Weights of a small mixture-of-experts language model, trained from scratch on English Wikipedia.
Size: 10 layers, width 320, vocabulary 4096, 47.6M parameters.
Below are experts of layer 3 (counted from 0) of a mixture-of-experts language model. Rows are named router (the router's row for the expert), gate (a neuron's input weights, with its number), up (a neuron's input weights, with its number) and show model dimensions 240-319. Each number is 128 + 24 x the weight over its row's rms, rounded and kept within 0 to 255.
Before each expert's rows: "mostly gets" lists some tokens that are sent to it at least half of the time. This comes from a sample of Wikipedia text that the model never trained on.

# expert 4
mostly gets: " Ab", " ab", " ob", " ed", " sl", " gr"
router [128 162 155 160  97 191 129 144 112 131 123 143 149 165 151  99  96 147 160 143 156 117 128 161 139  85 154 125 158 126 143 135  77 133 157 126 122 106 112 124 127 125  73 137 113  96 122 133 124 124 160 170 160 162 190 151 128  79 130 134 145  80 155 129 145 106 120  86 139 137 126 101 140 151  95 130 129 108 169 112]
gate0 [111 148 122 117 134  88 149 139 169 139 173  90 167 118 121 118 124 140 117  88 123 150 157 113 168 105 136 131 122 126 107  94 143 131 142 135 124 106 172 138  80 140 130 148  67  97 172 118 121 134 137 149  98 137 124 145  98 162 127 129 142 130 106 147 157 170 148 108 113 146 178 145  71 130 133 132  90 112 107 103]
up0 [133 137 141 133 132 128 128 101 125  94 106 183 101 134 143 116 125 180 174 164 144  84 157 131  69  99 131 117  62  96 143 139 137 125 132 139 128 142 113 101 141 103  92  73 169 113  92 144 137 151 130 126 184 127 103 114 152 117 140 143 138 154 202 113 142  80 133 121 134  61  95 135 133 108 129 127 161 111 169  86]
gate1 [132 158  70 140 118 130 111 141 119  86 170 160 146 112 120  73 164 145 138 116 160 103 136 142 117 102 137 139 130 125 128 107 125 137 109 166 156 114 117 113 131 101 125  97 146  97 129 135 119 114 136 142 119 113 104 131 150  96 184 156 145 107 114 125 136 131 150 126 147 200  97 119 109 140 113 134 134 152 150  95]
up1 [ 87 115 135  97 133 104 150 116 129 157  77  89 149 147 144 161  77 142 104  78 113 155 120 109 163 176 106  97 131  98 135 144 121 120 170 100  90 159 109 151 102 147 105 125 105 157 165 122 131 105 111 118 108 134 145 153 106 109 120  81 127 143 146 139 119 119 117 154  90 100 108 151 147 156 135 112 114 104 144 181]
gate2 [128 144 142 155 110 112 146 162 138  84  81  92 118 149 123  90 112 149 117 124  85 126 154 145  61 103 146 140  78 134 139 133 153  89 151 112 116 138  98 147  81 109 129  87 123 120 124 151 109  85 136 155  94 140 142 107 130 127 207 187 157 138 154 145 183 127 139 121 143 102 168 130  78 128 144 106 124 121 149 124]
up2 [106  97  80 143 118 109 118 166 143  56 122  92 134 129 110 104 129 106 101  89 108 151 161 142  92 127  91 166  94 105 129 128 155  94 121 129 117 168 138 142 135 141 139  41 116 103 133 162 119 102 126 142  89 128  97  76 104  91 176 157 164 121  93 127 175 133 113 129 114 128 142 112 121 157 119 117 182 134 137 156]

# expert 10
mostly gets: " John", "am", " William", "ki", " James", " David"
router [130 121 142 151 146 151 115 161 118 117 103  89 134 164 132 137 104 139 137 127 152 104 149 110  84  89 108 110 160  82 154 123 117 125 140  89 131 154 125 157  93 115 127  96 111 125 173 124 116  99 142  99 141 145 120 180 128  93 129 113 131  88 133 101 153  92  92 120 167 121  86 127 153 142 129 130 114 174 139  87]
gate0 [114 103 109 133 132  83 157 104 155  90 157 122 172 169 148 119 132 125 137 123 129  88 104 177  96 115 138 134  91 122 102 129 126 131  79 162 109 125 126 179 131 147 145 139 129 140 171 137 114 109 149 133 117 159 174 119 104 125 116 184 107 132 173  71 136 116 173  97 141 153 134 130 161 114 112 152 129 140 119 157]
up0 [123  90 105  97 149 138 142  60 143 120  85 135 152 141 124 108 170 124  88 132 168 125 138 162 129 118 136 149  87 107 124  99 138 168 133 131  67 107 115 144 113 139 128  79 125 139 149 119 148 141 117 153 160 116 165 169 119 136 132  98 131 144 100 114 113 109 110 156 150 161 157 169 151 113 144 132 128 100  77 102]
gate1 [119 143 141  85 161  98 152 140 152 109 161 168 129 122 137 113 181 139 184 122 116 127 152 167 148 122 130 177  91 166  94 178 154 144 103 115 152 138 103 118 136 112 164 148 128 130  80 131 139 127 135 152 156 133 138  78 123 123 124 141 170 158 107 141 109 151 164 105 131 129 104 190 108 169  98 135 127 116 141 145]
up1 [106 121 131 125 150 111 166 121 140  98 132 148 133 110 168 112 118 139 166 118 126 122 112 126  99 123 191 101 109 143 114 134 152 108 150 153 114  87 121  96 148 126 107 142 148 116 100 153 109 148 124 147 164  99 128 142 119 114 175 165 135 122 145 112 179 113 142 134  97 187 105 131  86 140 124 128  80  90  92 165]
gate2 [129 122 125 112  82 130  98  66 130 116 105 166 108 149 150 160 160 149 120 126 168 127 127 110 134 117 120 152 124 173 137 120 104 156 107 133 120 146  70 117 136 114 129 123 159  97 118 153 157 135 128 125 129 111 154 131 168  85 158 102 105 169 130 110 142 118 192 160 168 149  85  97 156 166 127 119 128 142 149 160]
up2 [144 119 160 111  74 121  84 106 157 156 100 161 139 155 109 153 149 133 102  90 119 110 167 120 139 124  87 125  96 143 113 124 140 182 119 146 100 134  87  98 122 120 116 129 112 124 148 113 155 107 119 166  99 107 135 100 187 115 134  77 118 138 124  99  89 129 167 166 101 114 109 124 140  95 146 133 128 117 159 105]

# expert 0
mostly gets: " MF", " (\"", " comp", " “", " Succeeded", "=="
router [ 85 145 177 151 111 157 118 142 161 105 129 122 137 161 181  95 104 149 120 139 179 168 134 121 127 124 119 121 156 131 153  67  74 105 113  84 139 103  97 148 131 108 131 133 111 135 149 129 124 138 154 127 121 130 137 135 115 109 119 113 118 108 166 106 105 105 122 103 133 129 149 148 128 140  82  93 115 160 155 126]
gate0 [120 126 101 178 100  99 106 136 136 108 175 101 112  98 132 140 122 172 109 136 146 150 140 116 165 139 166 156  94 125 146 110 129 136 147  92  75  72 136 191 116 148 140 122  79 110 139 108 111 147 158 112 149 153 167 149 123 129 111 140 149 126 180 136 113 151 142 140  99 122 138 171 151 152  97 106 167 143 134 120]
up0 [150 133 155 158 126  94 104 127 162 146 113 122 174 117 179 154 129 128 131 162  93 116 144 154  86 141 110 152 144 145 154 139  82 155 100 143 154 100 139 144 110 136 126 121  93 133 143 144 106 103 110 108 126 156 144 158 109 153 155 140 121 143 130 116 163 112 130 104 131  86 123 118 152 149 111 112 104 122 123 113]
gate1 [142 150 141 159 123 154  96 137 116 127 164 152 127 108 122 142  79 154 157 119 139 114 129 157 121 108 156 146 181 138 112  76  80 162 116 127 116 154  87 171  99 136 114 141 168  91 105 155 127 110 121 130 127 127 124 133 148 102 122 104 138  97 108 132 144 132 140 134  81 128 131 166 117 160 165 121 130 132  84 127]
up1 [150 171 132 139 117 119 122 107 139 136 148 128 139 135 125 127  93 134 151 138 158 124  97 172  97 135 139 169 151 149  75  85  99 150  80 137 106 115  78 179 122 157 132 162 181 129 106 143 133 119 115  78  83 105 113 119 168 152 118  78 147 140 113 104 189 117 161 155 112 153 157 151 131 103 147 109 127  79  80 145]
gate2 [133 132 156 141 183 109 164 100 100 118 144 135 207  85 100 144 128  80 105 110 101 147 113  91 184 114 102 144 186 111 157 114 154 140 159 158 177  98 112 116  78 102 131 158 120 138 135 115 151 148 151  82 131 121 102 135  86 129 120 123 141 139 134 153 132 112 121 134 137 122 142 162 122 120 124 132 157 118 141 136]
up2 [147 122 126 113 130 144 120 116  84 111 127 134 107 122 120 129 128  94 162  70 124 108 137  82 122 167 112  93 134 100 130 159 179 158 126 173 145  90 133 149 184 118 142  98  62 165 176  99 151 152  93 125 149 108  90 153  93 124 130 115 124 123 128 109 145 109 126 151 137 137 164 128 133 146 111 110 127 101 114  96]

# expert 3
mostly gets: " it", " It", " This", " number", " list", " Me"
router [ 91 139 114 155 132 200 133 111 145 123 128 137 140  97 119 120 117 117 108 124 141 147 141 114 114  92 151 134 151  79  98 105 120 158 139 120 112 144 113 125 144  96 148 108  78 140 128 150 115 116 124 135 130 137 124 160 127 112 195 161  98 119 123  95 166  83  95 128  86 157 146  85 122 130  87 104 168 136 139 100]
gate0 [120 139 148 170 129 163 126 158 139 128  76 100 144 120 115  71 130 170 122 118 119 121 174 174 158 116 138 116 154 135  98 101 142  97 139 112 126 122 138  89 116 144 108 108 110 168 100 122  98 101 132 118 139 144 119 145 144  87 179 117 105 109 119 145  81 165 153 139 133  76 133 122 115 118 166 127 120 143 131 116]
up0 [161 105 134 122 104 102 149 106 140 133  86 152 136 138 120  94  95  92 103 143 156 114 100 117 129 130 131 102 137 109 146 144 113 149 106 126 130 135 169 138 135 135 137 125  87  76 140 124 139 147 107 157  70 142  93 151 157 126  61  92 178 144  92 154 114 144  73  93  67 111 150 133 157 127 135 122 130 157 140 156]
gate1 [ 95 100  69 131 137 132 132 126 146  96 129 123 129  91 136 140 138  97 139 146 114 113 121 144 167 120 159 114 151 120 177 130 135 157 118 127 147 145  82 177 141 128 114  87 163 126 166 103 142 136 124 172 146 131 101 100 198 126 174 159 103 108 119 128 119  80 102 145 156 115 124 119 133 141 167 133 217 133 133 105]
up1 [138 121 150 127  97 159 149 119 159 108  99 140 122 145 154 110 119 117  91  98 129  72 145 145  51  94 142 149 128 135 122 126 145 109 100 152 138 108 146 171 121 116 154 134 108 103 100 121 131 142 133 111  84 161 117 144 153 139 139 137 177 137 142 147  97 119  92 157  95 121  94 190  94 103 106 123  97 142 140 143]
gate2 [155 131 124 101 123  68  94 101 134  85 108 138 146 162  90 120 100 122 128 136 129 155 123 128 120 158 114  88 167 121 105 177 157 116 125 119  82 128 142 149  88 112 130 115 125 144  92 188 103 147 113 126 105 142 143 134  87 108 136 132  91 113 167 150 187 140 155 135 143 122 140  96 124 141 164 139 145  99  88 124]
up2 [105 102 150 130 119 105 107 133 145 147  90 120 105 147 155 114 125 136 136 165  90 125 121 149 172 102 111 129 102 139 164 112 103 153 104 126 136 169 114 107  83 122 134 143 144 147 177  60 139 105 155 159  93 173 124 101 142 162 103 159 149 144  59 121 128 146 154 108 133  96 131  91 121 154 105  88 159 102 147 124]

# expert 11
mostly gets: " into", " played", " won", " received", " made", " including"
router [120 155 121 131  73 121  98 146 147  92 158 122 167 136 172 105  96 137 138 123 140 126 147 113 146 151 139 117 118 109 152 168 144  97 130 104 171 116 101 171 117 115 131 114 106  83 170 154  98  88 151 139 143 146 141 122 105  88 143 168 119 105 123  98 134 111  85 124 119 180 115 130 135 137 123 114 143 125 122 119]
gate0 [150 141 154 134  82 124 177 115 117 133 133 103 121  99 118 155 126  99 133 168 128 134 146 113  67 102 113 150 150 156 133 154 147 144 124 137 131 111 127 171 107  91 125  78 138  76 121 155  84 163 162 125 153 114 140 124 143 118  93 100 141  93  91 171  72 117 108 104 113 130  90 136 110 139 120 118 124 123 136 137]
up0 [122 102 152 126 140 116  99 104 171 154 130 111 152 141 158 107 100 162 100 119 105 175 121 183 120 101 126 121 120 130 108 142 163 121 101 184 152  89  82 146 137 108 118 104 151  98  46 133  72 142 144 132 110 112 141  91 112 110 123 138 142 136 137 139 170 140 115 130 116 141 140 134 110 135 142 162 107 114 132 148]
gate1 [136 172  71 119  73 144 145  95 118 101 127 123  94 104 154 105 128 107 154 158  99 167 193 105 123 143 145  90 102 122 122 150 159 110 163 103 128 109 120 168 158 106 129 120 100 109 149 152 146 107 133 119  76 142 129 107 115 183 132 136 137 120 100 134 141 138 124 126  97 128 128 176 136 127 152  97 137 124 116  88]
up1 [137 108 161 142 164 130 124 155 127 163 126 130 168 121 116 148 109 165 125 109 130 158  89 124  85 138 140 139 108 144 151  85 106 164 150 144 108 151 116  91 147 138 133 173 148 154 149 132 111 190 171 116 100 149 141 105 158 116 119 152 176 142 154 121 120 119 133 107 141 112 108 105 102 117 114 104 143 113 129 136]
gate2 [124 138 143 124 152  97 115 120 118 128 159 123  90 136 131 118 151 119 168 148 184 108 100  92 170 144 133 126 102 135 161 146 133 126 122 118  91 126 129 105 139 126  82 120 137 111 128 106 122 170 144 129 100 120 158  96 166 164  94 157 153 164 148 121  91 155 127 132 117 113 113 149 118 106 106 138 155 160 127 128]
up2 [121 141 119 123 125 121 136 150 121 112 108 119  86 124 137 174 161 110 153 134 134 104 110 119 147 125 141 122  91 106 134 175 153 135 112 146  79 127 167 143 107 144 129 163 147 130 144 100 140  99 134 107 100 115 102 142 140 154 123 132 174 181 120  89  78 112 116 172 128  75 136 107 153 117 117 171 119 141 143 116]

# expert 8
mostly gets: "',", "),", " =", "):", ".,", " ===="
router [ 98 170 135 131  94 129  95  81 149 142 123 107 138 177 125 116 127 143 140 118 171  89 119 115 165 108 107 128 159 113 134 104  91 118 139 109 135 123  75 108  90 106  65 120 122 142 136 121  94 159 122 153 150 124 142 146  86 127 144 142 109 135 146 109 158 125 133 107 122 164 122 137 154 141 100 142 141 107 128 152]
gate0 [171 124  69 130 158 118 145  88 117  92 162 121 115 150 130 128 114 157 104 122 145 154 118  85 132 122 135 163 125 156 180 143 114 140 121 102 159 129 132 155 141 118 134 158  94 115 106 158 126 155 126 126 105 117 127  89  80 127 138 138 122 155 119  88 153 153 145 168 103 141 127 104 157 181 136 142 177 120 146  96]
up0 [178 104  79  84 132 106 121 106  90 148 154 138 137 148 100 130 125 189 143 132 161 142 141 106 157 135 128 185  89 140 137 140 121 115 129 114 132 116 153 122 137 146 135 155 112 138 127 146 153 164  97 133 101 115 140 104  87 129 142 128 109 133  81 130 158 141 148 167 137 143 140 151 173 144 135 153 155 128  68 150]
gate1 [123 127  95 126 106 202 147 130 124 168 137 153 109 135 135 132 142 118 117 113 117 121 105 155 123 147 139 148 135 128 143 140 123 121 146 142  99  89 108 141 138 119 162 101 177 105  95 105 122 156 116 114 122 166 106 119 131 128 101 116 127 107  97 134 127 162 135 119 127 133 111 136 121 165 135 102 116 123 109 129]
up1 [164 111  68 176 121 182 127  98 171 140 108 156 138 155 130  89 140 116 126  77 125 137 117  97 161 136 133 184 107 129 152 140 117 122 127 144  77  95 119 130 142 123 140 106 144 135 118 128 190 144 150 127 144 135 127 107 115 117 108  99 114 126 119  91  74 146 137 133  91 110  79 141 128 181 157 124 132 171 123 110]
gate2 [138 133 108 165 148 142  93 121 120 150 125 120 124 144 145 136 122 140  91  92 126 154 175 153 181 165 160 139 163 137 118 145 100 133  95 163 154  83  93 122 158 130 156 142 140 133 118 132 123 110 128  95 119 163 162 101 146  58 141  84 117 154 134 135 134 141 141 173  93 121 110 136 185 134 137 124 142 109  95 144]
up2 [101 142 135  92 127 117 138 114 128  65 123 164 165 119 119 121 105  99 144 111 119 130 114 137 109  72 109 136 147 143 148 114 121 124 170 107 135 106 115 142 114  97 118 108  99 144 151 129  92 123 137 140 169 106 103 133  99 116 118 145 138 112 109 114 114 126 130  92 138 134 123 123  83 160 130 120  98 114 148 151]

# expert 1
mostly gets: " most", "In", " many", " early", " four", " six"
router [139 152 187 151 124 122  93 148 202 118 164 128 158 159 111 106  81 165 161 171 138 136 155 101 160 126 113 142 145 128 137 170 100 143 124 139 118 115 111 148 121 110 103 112 124 107 125 119 101 124 153 125 108 131 136 161 100  90 193 137 117 151 160 111 125 107 118 109 110 113  93  84 130 121 109  86 154 181 159 107]
gate0 [189 122 105 110 154 126 118 106 206 119 141  87 140 153 137 127 117 121 116 137 122 161 137 110 115 141 185 152 113  83 100 140  62 126 127 129  87  98  82 131 114 143 121 115 123 135 110 158  78 166 146 155 157 125 108 155 133 143 144  92 104 126 168 141 140 151 130 101 111  73 140 112 120 140 112 106 128 132 148 148]
up0 [130 122 184  71  84 145 172 127 153 125 133 177 143 149 109 139 126 134 149  77 110 145 143 149 154 123  99 119 128 200 144  66  78 140 138 117 146 104 134 133 138 125 104 104 188 124 109 108 105 115 136 187 117 135 134 102 151 138 142 115 133 128  97 136 145 143 145 148 137 141 137  95 139 129  89 121 111 113 183 113]
gate1 [149 125 110 144 115 144 121 101 152  92 132 191 128 129 113 144 131  96 137 124 137 155 107  94 105  62 149 150 138 123 132 142 129 113 147 142 121 109 153 132 121 147  86 156 124  89 137 137 122 153 134 120  94 128 142 133 111 149  97 180 136 125 152 105 117  78 163 160 106 174 127 105 171 141 138 117 106 165 153 154]
up1 [ 90 135 154  85 133 155 137 121 159 115 126 142 128 163 142 171 117 118 134 120 105 127 124 144 124 126 108 127 101 117 147 134 157 138 128 143 104 101 124  85  97 147  99 116 129 147 129  90  83 153 103 106 129 122 144 134 171  99 170 177 151 129 147 110  92  85 138 138 106 175 123 119 146  99 135 133  56 168 141 162]
gate2 [126  95 104 112 137 150 163 113 181 151 124 125 144 116 151 154  88 105 106 110 137 188 134 140 163  75 115  99 154 119 111 136 115 101 119 115 128 110 113 156 128 138 179 100 115 117 146 139 149 122 104 104 121 137 104 135 124 167 137 104 156 141 103  98 168 144 111 126 126 121  94 187 170 123 158 152  77  82 146 123]
up2 [154 168 121 112 131 131 115  89 142 136 105 140 133 170 123 103 202 129 125 137 157 124 136 109 131 163 145 130  60 109 142 108 117  88 139 140 133 190  95 127 144 137 165 121 114  74 143 111 101 124 125 129 185 143 130 116 128 142 147 131 151 102 128 144 127 164 130 105 151 113  92 138 105 121 132 122 103 179 139 110]

# expert 2
mostly gets: " States", " German", " Cup", " JPL", " China", " Italian"
router [ 75 161  90 132  91 157 123 156 127 114 154 108 125 159 125  94 126 161 158 112 156 122 161 142 121  94 104 126 138 129 155 104 114 131  93  71 108 130 140 137 141 129 114 110  89 133 166  97  82  76 161 140 140 156 129 153 106 116 135 146 133 138 158  93 119 105 116 130 116 139 139 125 140 145  83 123 120 152 109 107]
gate0 [101 166 128 131  97 141 184  96 148 122 121 139 133 126 136 140 132 117 121 143 108 126 126 131 163 161 133 122 126  99 117 112 105 122 138 115 104 120 119 110 137 158 115 103 110 108 118  90 109 103 134 134 116 151 179  95 187 149 143 144 143 107 109 122 132 186 153 134 141 142 117  96 148 152  97  89 172 113 135 119]
up0 [130 151 129 138 100 158 101 108 168 147 131 167 127 130 140 159  96 105 141 120 139 150 131 158 145 137 127 140 126 101 104 131 160 158 117 162 117 100 103 136 149 123 135 122 128 140 125 110  92 128 166 126 107 110 134 138  97 135 133 131 116 107  88 131 135 158 151 127  96 169  98 116 119 119  95 118 150  78 141 146]
gate1 [106 121 117 113 140 190 149 171 126 157  92 146  90 123 145 121 121 186  96 127 153 145 116 117 127 148 136 141 108 147 138 126 136 109 108  62 123 102 159 104 141 116 133 118 113 132 116 132 132 146 124  71 105  86 177 118 111 141 122 152  89 113 178 144 149 156 134 135 131 133 155 127 147 141 124 105 116 140 115 167]
up1 [ 86 168 114 131 143 151 130 133 127 115 161 157  79 112 143 139 128 159 116 139 139 133 115 111 136 122 150 137 144 136 150 143 112 114 151  89  99 128 160 124 101 145 117 106 144 138 148  97 182 139 148 141  96  96 197 151 129 120  87 137 124 153 189 150 167 193 129 163 134 151 130 168  99 144 135 113 123 124 107 203]
gate2 [124 108 139  93 133 110 145 156 143 140 107 145 129 143 163  94 122 137  83 103  95 171 171 158 117  91 165  86 115 130 125 126 155 133 170 130 149 150 120 141 105 138  93  78  89 144 139 118  78 150 118 137 113 167 108 109 122 127 148 129 132 153 113 148 169 132  85 139 149  93 131 131 135  76 130 138 136 149 123  81]
up2 [139 137 109 109 147  74 153 159 118  99 114 151 164 124 112 129 160  97 136 149 129  96 121 102 127 108  73  90 121 119 112 181 136 151 119 115 122 116 119 106 106 146 165 106 104 153 134 136 144  79 174 143 113 103 117 142 142 117  80 157 193 138  74 107 167 158 104 113 105 127 132 128 139 114 110  95 135 117 140 133]

# expert 6
mostly gets: " −", " +", " ±", " Luc", "ac", "ʼ"
router [113  99 115 129 120 164 150 103 149 130 104 139 133 169 142  97  97 149  91 148 142 146 148 142 122 102  99 135 132 100 143 121 106 166 120  77 119 138 121 152 132  88 141  93 107  80 121  98  84 103 154 175 154 150 147 138 104 102 149 132 142 135 115 108 119 123 109 110 133 129 113  94 153 136 126 137 130 150 119 112]
gate0 [154 104  79 106 124 132 144 162 140 124 114 170 182 160 144 110 117 114 161 128 179  92 143 117 139  60 127 139  87 118 110 132  84 162 144 104 149 160 119 148 137 136 143 157 137 120 140 151  87 134 141 128 203 128 132 130 132 152 150 174 132 161 111 108 114 153 145 153  97 153 144 140  97 140  95  96 109  97  97 114]
up0 [120  90 146 142 189 119 141 169 122 184 141 124 107 159 121 133  76 105 141 132 128 133 151  98 129 127 126 109 116 124 142 137 140 110 150 139 118  79 114 124 107 178  98 103 183 149 115 140 141 143 163 126 178 126 136 158  97 126 137 132 133 101  83 115 145 103 110 115 111 156 126 120 126 112 165 128 152  91 111 125]
gate1 [133 146 108 155 162  84 140 146 105  93 158 148 108  93 119 125  70 126 135 119 156  96 137 102  77  85 147  85 128 106 172 123 137 161  90 143 104  97 163 144 115 118  76 137 116 123 131 100 123  74 147 128 179 130 105 118 124 102 117 184  98 141 142 159 106 124 135 110 106 131 155 145 111 134 151 169 131 152 108 132]
up1 [142 134 134 131 133 189 114 116 149 100  89  99 171 108 105 136 157 164 121  99 151 121  77 132 143 124 121 158 163  95 116 150 110 137 137 148 119 134 119 119  81 116 145 115 105 114 116 163  78 130 124 143 153 138 116  94 120 151 125  95 146 144 111  88 164 105  85 143 112 126 100 150 112 111 119  87 128  85 105 137]
gate2 [116 129 126 169 148 141 180 136 113 159 138 118 130 144 132 104 129 135 143  89 157 139 110 148 127 118 145  90 150 116 148 152 132 172 109 115 113 100 118 150 144 153 139  73 150 128  95 106 117 133 183 118 185  95 108 185 102 115 114 157 117 128 139 137  82 126 109 120  89 142 113 168  30 141 156 102 160  86 121 112]
up2 [109 118 119 156 118 145 176 110 127 142 128 126 132 111 121 147 119 144 148 111 153 129  98 122  93 137 150 133 145 111 132 125 138 173  84  99 120 117 177 151 157 139 142 118 114 143  93 127 137 101 157 112 132  95 126 164 130 135 125 133 113 101 105 117 113 131 103 139 104 111 133 140 114 140 162 151 126 100 169 107]

# expert 9
mostly gets: "The", " The", "c", " His", "sc", " new"
router [ 84 128 125 179 139 143 122 159 133 132 136 114 161 165 117 126 126 119 107 151 157 159 142 107 148 106  68 106 132 144 139  98  88 104 141 111 146 137 138 143 111 123 116 138 133 104 167  93 139 151 155 126 125 113 128 119 139 111 134 149 125 102 158 101 110 119 139 107 128 130  89 154 166 142 124 122 122 145 138 102]
gate0 [131 108 143 144 145 132 135 177 129 124 149 154 108 144 126 104 105 128 161 120 173 165 158 107 101 115 131 139 124 102 138 112 140 112 124 136 125 113 164 154 136 108 109 124 108  85 127 110 118 136 205 136 136 102 118 144 143 125 117 159  96 153 170 129  62  96 149  84 151 102  96 130 102 133 130  93 177 159 111 111]
up0 [131 125 143 134 146 139 129 154 135 134 131 137 135  90  85 125 132 175 153 153 151 146 105  69  97 110 130 140 159 165 139 110 169 107 113 148 136 126 125 101 148 123 132 149 141 119 119 135 165 193 171 118 156  87 125 158 102 175 128 146 106 134 159 127  78 116 144 141 153 115 135 165  98 155 117 129 137 128 110 133]
gate1 [144 123 126 136  93 138 118 128 107 159 154 153  73 124 137 142 141  89 153 166 160 101 120 119 140 158 192 143  88 123 159 106  87 170 121 124 133 134 127 118 114 137 156 121 136 107 124 165 117 119  77 119 104 196 127  81 117 135 151 136 129 161 156 131 128 128 109 125 104 108 126 151 111 104  97 159 134 144 151 165]
up1 [147 128 137 122 105 142 114 128 129 137 187 149 104 114 133 136 142 110 162 142 110 151 140 132 130 142 140 183  92  90 135 136 120 151 126 182 128 145 139  96 133 140 158 127 128 147 136 166 139 121 101  95  90 142 118 103 139 141 159 134 134 142 178 134 127 115 122 108 118 135 122 143  91  95 111 164  99 158 115 162]
gate2 [124  91 109 127 119 121 112 158 105 176 154 115 142 119 112 126 133  93 137 182  97 177 116 118 148 125 128 169 155 106  99 105 156 110 132 155 120 131 121  93 112 114 170 137 152 112 182 127 135 111 110 108 101 149 112 119  98 154 123 117 130 129 113 103 121 156 124 187 107 162  75 148 119 127 144 130 160 108 147 121]
up2 [137 157 111 128 135 172 161 144  93  92 142 151 151  59 145 107 167 151 144 113 168 126 153 123 112 107 123 131 162 170 110 131 139 158  89 145 142 109 131 125 127 122 119 120 120 121 113 134 115 183 133 127 153  80 145 137 137 106 131 122 129 117 120 132 115 139 125 120 155 146 158 117 127 143 132 146 161 179 105  98]

# expert 5
mostly gets: " Best", "un", " God", "pt", " Love", "ft"
router [112 145 119 117  93 174  92 126 170 129 115 114 151 120 143 127 106 149 130 115 160 135 131 124 168 110 125 156 139 153 143 139 110 163 134 104 105 129 145 145 103 117 106  90 127 105 147  93 140 114 150 156 153 112 164 186 150 126 140 134 157 124 115 127  77 124  86  99 134 117  85 124 135 102 102 141 141 138 132 108]
gate0 [114  87 132 126  76 131 143 105 155 113 133 126 107  85 143 157  95  90 148 106 159 116  96 135 178 177 119 159 155 125 156 119 140 124 104 106 111 131 135 116 139 113 156  89 151  85 135 121 108 109 126 113 108 113 148 136 132 131 148  99 122 105 140 136 131 156 128 121 121 133 128 129 153 149  63 177 147 123 160 126]
up0 [158 106 113 172 136 113 127 127 130 114 131 129 143 130  95 135 133 156 118 110 110 129 131 143 144 112  76 127 164 127 150  78 125 164 180 120 125 151 132 105  86 115 127 153 135 129  92 111 167 142  98 140 119 133 121 169 133 137 158  65 140 122 125 155 106 112 176 122 137  82 121 129 184 115 151 149 143 151 136 142]
gate1 [ 85 129 138 149  90 114 154 151  61 113 149 125 113  96 161 131 122 172 145 120 137 105 148 122 130 128 151 133 110  94 124 121 135 167 121 140 107 162 141 129 104 123 115 114 104 139 129 114 154 153 151 144 124  85 145 132 121 152  93 134 138 158 173 178 125 118 127 139 136 160  94 143  91 158  86 138 139 144 119 154]
up1 [151 185 145 133 107 114  98 134 103 124 173 108 164 125  98 160 149 145 149 136  63  60 155 107  90 148 148 119 108  69 115 179  99 122 148 150 153  81 141 116 110 145 117 114 144  92 122  93 145 120 130 141 125 100  94 128 116  86 146 155 149 134 130 147 124  94 145 126 122 151 107 114 117 117 126 154 120 147 126 147]
gate2 [ 97 171 113 159  98 126  86 153 161 102 140 126 111 134 172 123 117 159 133 124 120 123 128 155 146 135 148 140 144 143 125 104 102 135 135  96 124 152 132 112 108 136 143 147 146 128 159 142 154 119 144 131 145 179 155 112 175 138 156 126 141 100 127 134 120  94 168 118 101 143  66 136  88 125 140 130 123 154 136 166]
up2 [110 130  92 118 128 134 117 105 136 120 114 115 118 157 133  87 158 131 110 149 124  95 135 136  96 150 161 160 123 136 103 103 114 125 128  88 103 149 127  82 111 134 158 132  96 141 134 129 152 109 125 145 110 154 115  76 147 142 132 118 154 115 121 125 130 119 128  82 170 108 148 119 145 107 125 147 124 175 107 135]

# expert 7
mostly gets: "ud", " career", " same", " vict", "History", " life"
router [ 97 105 139 146 157 144 141 135 199 112  73  92 124 156 148 104  91  87 104 140 127 160 133 116 134 146 105  84 169 101 157 115 108 156 102 119 156  91  91 154  94 108 153 132 124 105 168 150 126  84 125 127 135 162 142 123 153 141 134 105 143 146 196 122 151 101  92 115 131 156 110 144 169 117  86  94 171 124 131 131]
gate0 [145 145 139  90 103 141  70 103 116 104  75 142 143 129  86  90  91 138 116 134 126 155 135  91 151 141 164 132 137 119 143 106 116 109 118 108 136 139 152 135 125  95 132  91 120  63 166  96 134 111 105 159 177 110 144 124 142 116 159 135 146 157 138  94 154 144 109 115 173 129 153 159 164 140 115 120 101  88 103 130]
up0 [162 131 142 126 102 136 127  98 137 121  81 149 141 114  96 124 109 121 128 134 127 172 146 109 133  88 109 130 120 129 124 100  89  81 105 134  93 146 165 110 121 125 123 113 120  76 163 120 154 142 109 160 114 122 117 128 120 147 106 120 130 155 143 116 113 146  98 114 166  92 134 191 140 170 136 157  89  87 101 166]
gate1 [129 164 110 125 103 108 142 137 117 153 181 167 120 124 101 131 106 150 146 126 136 157 121 112 130 136 135 141 125 151 108 130 105 147 117 140  95  76 146 137  91 116 129 161 140 120 151 117 129  87 129 124 166 120 104 133 108 152 133 135 133 165 104  99 140 101 145 134  87 139 141 121 116  98 150 153 188 136 139 146]
up1 [108  98 172  95 121 128 136 132 147 122  86  72 131 136 104 148 127 161  87 161 135 100 158 124 129 138 118 157 121 110 152 156  85 111 139 125 136 131  99  88 141 142 162 148 145 119 138 135 119 139 111 140 120 123 149 124 162 133 135 150 154  89  89 138 158 112  95 134 130 126 108  94 140 122 131 128 127 125 157 146]
gate2 [116 125  87 147 146 168 121 141 102 107 113 167 128 122 121 146 145 114 113 119 139  94 126 113 156 143  72 102 146 104 139 162 132 109 136 147 167 172 137 126 110 128 144 134 136 101 130 151  97 115  99 142 154 167 123  81 143 127 129 124 126 100  96 125 119 128 167 139 101  84 139 118 155 115 136 148  94 135 134  81]
up2 [156 132 152 167 122 105 120 112 107 169 130 111 128  86 134 158 118 161 139 189 121 127 108 152 143 130 116 142 120 115 125 105  91 155 157 126 111  99  75 113 123 143 151 115 120 128 109 133 184 154 133 129 106 123  94 149 133 150 153 151 168 153 166 118 136 120 115 144 116 142 112 140 104 160 104 104 151 150 124 140]